From a checkpoint of a small mixture-of-experts model trained on Wikipedia: 392M tokens, 5985 steps.
Below are experts of layer 4 (counted from 0) of a mixture-of-experts language model. Rows are named router (the router's row for the expert), gate (a neuron's input weights, with its number), up (a neuron's input weights, with its number) and show model dimensions 0-63. Each number is 500 + 40 x the weight over its row's rms, rounded and kept within 0 to 999. Numbers have three digits each.
After each expert's rows: "mostly gets" lists some tokens that are sent to it at least half of the time. This comes from a sample of Wikipedia text that the model never trained on.

# expert 30
router:540550452539460438558529529483544518496443482526505540540536533444514542446548448474461568539525517471494548540515463469549481527559501553506448517451464462543465429445483472488465533533554576
gate0:466421536524532432509463562507499480552541497509513527513492523433541489520439457416496570499482541525551510501497452463520561484560452502486530434483478523501498499502459442460482532459484476
up0:583495430480529558469451475520545427509543534519446501524471467564428580504482505547446500539535444539436556513481527582512505489513458538505480523493499562495455464505505551502442513473491519
gate1:451504482459489505491513438478492578414483456461498525495563532489419499434446492501497463485528485507525463461546433514436519463536503599487466528457516439553485574525433494505518513484531539
up1:551502484498528536509539575465514455459480465456552460543538444549510493567551510504502514567564490512498499504404539520566498528460503453484514404490484490510462461532506564495397469558496478
mostly gets: "\"\n", " sh", " Sk", ")\n", " K", " sat"

# expert 6
router:525531445540454456557530528508550533469462475557530550548531551436532539442533441471457575530518528483533543569526483505547458496546506543507442523438464459546466476450492468461461537518553556
gate0:501500545461492494562521548481556522449471440632423537547500542509497504477523521480472484509503527528464531528498508474540438501504522565487491573501577421522498462442486506470514486532561493
up0:515514431532545442534457531450518508490507476482501473477518538472487539422490529474512465538518498480427463575535487471532444476485462454401533461459494501455459488482567441551532493432436474
gate1:521488507464572513571455451477481543487440511492542501540541568476547447611470513484622575559470508425502522482484468459580413473541538501514458484534514435523515476443508514456473502517517518
up1:495484411472526522511529549505537515551495498497464519513462545489519516539449521418549583523519492487355513499509482574482525509518472513477420562526576508522439545498552499501479519523459483
mostly gets: " sl", " ed", " The", " Jimmy", " Van", " Fred"

# expert 35
router:546546449528436443563534525493523537503449508522488559562533519438505555454529455468479565551514509488533562517544484505550493489553541544498445532443465458549456433466447476484460533517554566
gate0:463486417506429500502509537486470491544488524532435526514412519573558522440492509466520531545481538492489465487545518492491558485500530566558479495506536500545521493448535492603444487485534477
up0:448481486448498512537469512501479485415489466514460555548532545449456436529504495567490548501532500496502566490522521509524536519457512518619491518545537521428432484499527475602516516523494492
gate1:535521552536520520517489531548507519602493448481455484614504610442532488516570437508463503560571501544504514508462566533529498511458562515470442478539495514536541506520457552545490465496487527
up1:459491551487503438454516482485528494491523507465516571505533406499465532420400480438584486591559541494473473451483494463506536463428470564472469464467546520474524490496439493527475521489481476
mostly gets: " phys", " Johnson", " wh", " Ser", " dev", " Dod"

# expert 24
router:523545446535460443566538537475555537494460498508496550554532519451538555436536437467468571540517517443518542551526469525552494512549521550516430514458468454537469442454446484491448540523514570
gate0:556441491479514488504560507478500499441485426476458494519545495512516424501535497521468496436536476534537565475491584540513506443485504537555514482540452480536456505551497464482476492467479520
up0:523473445475489470542541465476461467428454506551474509445526507501539524480521467516483509458521446502533476497544458494496508465423413500490487506529572510452538494529441478570490474498458481
gate1:462496472557486466514543530530542471487481590506575554498537516531494498450545537486498525646579556490470541491590486499509466467460509521488552522473455432497517438463546452467514522533512453
up1:475522516542510508487578525483537425559568607525448487449544539415502463429479538449443493510462474547466490504590484552491470506535527470532508491463491504502459526507409401551517484494478522
mostly gets: " back", "°W", " Rock", " half", " good", " changed"

# expert 11
router:546534449525466442554519521469553537480447500535485558539529525454533562447510455463455570542527544503526553546521463508547487510564538566502445528445456460536451452461477479464460539547535589
gate1:525503488525501507496360487514466592487465545502522465547505477491482492489423478445497476474449553558469566545498454454530453445551552546502464430506486503474474511488509485480428529483519505
up1:479515504500470493551484525512460500577499506479579510511523493495481534525487528536529500454484497519516453509549520432512507541535545354465435415491453454511470446556566502450472486487484515
gate2:508473548565563528481472530483479578438467526499573528614458474531500461500504438536511550486498548480461510533450515500526513478440442488494453528437491483451564459415582504419502554495530450
up2:530500524450545506522459544469498515470499484471492553493485462500541479520518439448463544480441503498549612537458537547452443525468516448488461594498492476507412506498510542582442510547557467
mostly gets: " God", " Boy", " Sam", " Rom", " Mal", "col"

# expert 9
router:531549442543461451551525546523524529497437461495506558557549511444510575442515459457469560553531520460527548544527488494543489547551515546499442525452478457541471450440464488481469530535538578
gate0:503553433516505420487414503565548556397498493509442491572551430567516486530470532436464530500500497458476485528583550550462509477536480496494450488477456493499509445520512438508513540582477491
up0:497521502512498503540458515496504561538513524493426548501412534490508530518509472476516509426457482516524508443466497468502492472479486581526512508531555549435491471556506450478556456532585547
gate1:531484463491456514544572492439442534412431491478472527554512502481475436524489473470527496411553506505512549483592545478537457451532466507455529488442501505439513535463442488460514488477542514
up1:462556476563554529475458524464595521459490609533475467485602531507500509442492455564492521540519534523471503550494501409506564452506486474575563491480521529499480478526563512561600472539457482
mostly gets: " Jo", " Ram", " Don", " le", " Ch", " Lo"

# expert 46
router:547526425519451421573534542454548543504461475497461564566533527454538564441480463452468563532501523464536564527542472480544478543557491533510428507433472458520460451469491484481458520519527572
gate0:562365466525445508451498508445513508583431581487477535535540564456486566548467500522502527468497506455560476532530479512452527543532490472478489506485423523483490530447525477512447500557501457
up0:522521427458455493428453544542506497512454564515506525508483488517506478473470494485491478520437484428546495479445526495544631340503532505506478522474475527493443505487467501450519473544470454
gate1:511475515541457488494479490530461514511506529458516491594499484497446471512501539518515581454502551424503438486516512539495528449536578487454507578455492495454593512482605505491494446533543554
up1:502531463471497550460540502512496592587541517436512460549550417518448592543416447500519517510491510534591494522466435525486577503496476420451455522474522471492544505412509533473551525456459480
mostly gets: " Best", " Votes", " author", " viol", " ±%", " editor"

# expert 5
router:517539444529463453567535545505535523503439486517522550548533527448533544435531444470465579538523552488523539519506467486553475489548531547492452523450452448535462467446452460480453533521549564
gate1:556498443501499406509469584518448538466518502522530462553466555532441509501563518521528491454469455475536498507474455481520554471504518581584502542498487518506528501439508531533462470461473498
up1:520492519462445515449513510418564555420454558533474490533565458485438488442502470520475489484490444495508500495509562504492610461467587451456508533449486445500568438418487495421483524462503540
gate2:514561453449490525495546513546503563497422518483481490520495487540576548533539565532503543517494482510504496500420487533450476526537443541534507513454473565494492474446558541477472525550521453
up2:538478559522508491487509517486477592544505527479484433500527574544517511491440489394486556482507520466405508482532497502542507583527499491435519468519559492495526443506506438496470501515453507
mostly gets: " Loss", " ​", " Historic", " cred", "imming", "family"

# expert 15
router:538534445553445457558521525495536533495455483472523550547536522433543564444479440450462561546505495452541551575534492492543476480545486564499452529439461460562460461446479467463455529519546547
gate11:466549477510433487475523485477471524406480548542456462516526506565559542535504424454493491453607538438408574487463426536524477496539502540507465533467508506497510511527562588493525560458551461
up11:522495521551559539455478518515535559492533474509488504491506522442475517469482462474548479475571502578525523552520451551549564496459498414453497435458473506521507528443470464457461497431507546
gate12:537560529491502562494506476507539507475439540478442464557509539462550520535549481561540534519469503486550565471527478456523480480574451478509429470499437466523532586538508523501451540509485515
up12:505501432452542529488517550541487538471544440523488458566519482553525463530457494554533456501505523486457539482439483455487555397555484533458510538521483496485456539445553529488502522591475473
mostly gets: " red", " Washington", " directed", " Soviet", " Japan", " Head"

# expert 31
router:525546451553460437568534545487547528483464469499500551546538536454534564454529446470448572539518529470516560540534467484551489494557520550503439507444470451549463447455437470494457549524523551
gate0:540555518603535505525474569527469595524521519521501532561508537539568517503517528544492486442523544540461451466570466536520522546489459478528477573435491442572422463503524492482520558520445547
up0:476462431522540480497509507584475463437471474487475496455567423452523530565421562519537461498539426497618530482456438467546516500526504458473519466493490516450476457504497460518477571463487515
gate1:483510462569516450556476441550502488525509507531531549532542397552509540501469441434546555565481521534501501481502497477543508544515536553444475511438517482515522518403484477507455511596480514
up1:557551522580520570502546491522437537512413486541542509502456580507528526442536442540533452444509525529517495448447473551512408492556512453515530481525494499496478507483487540548595513507427497
mostly gets: " most", " Kal", " poll", " cal", " source", " ref"

# expert 33
router:489483416522460461526534518477536532500468553589409550540506514478444539498524488457482495597515539471480472443486455496523485498508396496524524548473471483521497585495444496480485497504557517
gate0:500582476413518487608476456506472526456453476478468442511536483480522476575499464537417454496532502557490486517533501437522498557450462485536480506551485488504441505509501567512597478526482489
up0:548537457532534513486555499421532494465497524443532553508598527533513442523438456445495511507497613410530498525620473429510488491484526448464458524501535524489496540561517516462461534542455558
gate1:468480504513490526519511483452450461511499450480538529477467556509538405492512528585422461515492513434502508545498600521517478532521611471517456526537506563507498488468480539535500544507469557
up1:529474451431506469495482536446542484454509537470460506515507555555492424515499509468483540484417476487540478512457479465514433510481477479510514493544445490513454471409518556458500452490492467
mostly gets: " \"", " (", ".\n\n", "\"", "===", " which"

# expert 7
router:544474530539486549509543590513556538462534557482472476579504513478469487458486496519534519491532500488579517518505514546644457518537493570566441497436463463548469542522443437454527524465545568
gate11:473547447491471477479436498490508421528463462529533496481539463480436503478465514552512440446430482513482519548426514452485513515468520436450598571526467475513548471408487540490462519532554475
up11:496522475492471471525547479526501534489560583486440508482505518486489540456488507486490555482490448512510488475484462522560468514481487496574498512478525482554507537541488491475450573490472526
gate12:558448552529483472459417490556487448500505555546560529500493509495520533542533472486462525550501509468562471520587532531449517528486525468553506438521494448470549504454535566525564505552506463
up12:449473556546486429526506503469534509527502513475521533488394443480503477498528474444520495528452446523568510477466532554587564506497434530437457453502513499546526508547555528486506473440509547
mostly gets: "000", "9", "8", "6", "5", "CA"

# expert 8
router:547537447541452450551551525507536528491456519488494562543545546458544563441500443468483553545527546460481538522526466491545479535560496545520439511450466451520477435464469479485447521519517552
gate0:457459460531502519518492467529484492546469559524482481585477491552499522465478479446557532530533531527504543404514453469466463497559486517464464536507459491510463515534513371519481488533511544
up0:532539484436504485490454567517518425531499530406447488505493405521527512483486501534561542542470487461485528545482517513516532517513534498542495544535496515560506495511523553513513538544584554
gate1:516526492469520535554505416514428513443513528473422465524534531522481641496508482526504509511502482470491474464561434450562531518543450523546511535419578485504575481433471496498538533537505535
up1:521554496429449435571490496522539446451548521483513520461490546583556495521500519487480442502561533512533577588525560479507503515507470507428477499504532535475422543554501467503573488560467498
mostly gets: "″W", " water", " character", " story", " cycl", " brother"

# expert 14
router:538514434515428444523501518504516499484485580552491488481536529518473518441512494477519544488536427526573564474534470627499465500531478527557492499505427518507465522488466501429496534480495440
gate0:518472512547461473503505510540515421539459505585507514477478452495486501450501523541428472542504547548476480463446445395505578393531519534459491477479488552486537547459479445512529525483453553
up0:509535406503493509555421569464488540551496411459505494482557569454461522533581534433584485494497536558504501462528467515510413516478558484597468462471425454470527464562543543485448490530510490
gate1:466457527557544525510500478486460527522496609471515527525489517512530484448519520565496487546493573435498454455468535450454451467533476503434506460477527506507503537475454522505463517515511484
up1:520507522485518536471466461462447467584539482528489533566535595584514552486483446528480497497553479470410518471501598519489440453508490523429513495486581518476463507485457467524440517524501488
mostly gets: " was", " is", " are", " has", " were", " be"

# expert 43
router:538539446546448442561537538499543516484462514523501563555524521451576548448541444475475546538534551478534556551521470482542474480559490543491450528456462443536465450459460465503456544537543554
gate1:451535439450512591573455550523511555487490496551547500549561476528496559541446445444545523468543483451500514477465537490418527521472494512532484460475474505542527498459585538484532496486532511
up1:506512491433516497461535578477458503480514557520513544460478388515516577518493556511527511428561488526548451607435432497560458551434518468476460453502570479524525508554532519461453438494540480
gate2:409495484544462463534465492463505440499541511485464521554556521465536510465529488401453528577538455545376500551498531470510465565510464507528471534482484541562504400480526469479482513501530442
up2:586480467517549436515510509539551476549493443516499585507472487553471462572495523521456402605532485508565505546461535574585546474517476521528498469483525467541474517534512533499561433496490485
mostly gets: " King", " John", " Haw", " Bon", "ο", "°"

# expert 12
router:529524452518456436563542525492545528482445477489491559556539524451504561447540439476459559551507506476478559524532465438543479508554518556515442530449457473526472437469487480489460546530554567
gate1:512442513465495443517535567491484573502527460478472575550545523474558539547492491551477518433527496513572460462494444541464458545524519546500501443491501420518499468502488579453519580489492459
up1:476424513552451477427459509547612466484483569464496451521546517492522513518543478444525491527540510547588439555526490515439543554550534489540493536449527458382547595486601496507480471513452528
gate2:525503500518519511500511518498535458505511563552514425533510478501449549419471494483484496477459501502479499495431381523464501543497505503585492529438525585485456482397562499423454543502487575
up2:520511500553469562580500544548433545430424520447575574447528570497453494525601562499522521509506556472589486473472515497552457511495486472504471443486487578430482486468475520452482482500476435
mostly gets: " C", " E", " Br", " Av", "    ", " Do"

# expert 41
router:519551434531439448562533538485539520485453501501517553560541545443539557450506452463465546541521509469519537554526476441553476539551498550512447500423462448534460460460491466490457535530527580
gate1:460481430495491497527562460467490519538559492555579489578582496524458466510445519433445480540470451553556495513541576570559562472574453568550455487491489505493528467475550441441478444489513483
up1:521512575547450522494553501476517600535547477488522516456506498503515502449502512441548481539535519435449530472510463484539569488534537511419514507505559468493535494512512476457522534547600444
gate2:532546510509483491467530498472476478444474494552522537503543450560393507539452427471496514520556539518527581529490545463523479491589527513532458479515429410587525479506586555523546515500484501
up2:437534493511541469521437532569524516582520537475476433473481522485456534491496466542490570490532545495537467502523461558532552510492525529401500520499462516560470523525501499592499495478568455
mostly gets: " Cop", " −", " Sk", " Gl", " weapons", " ever"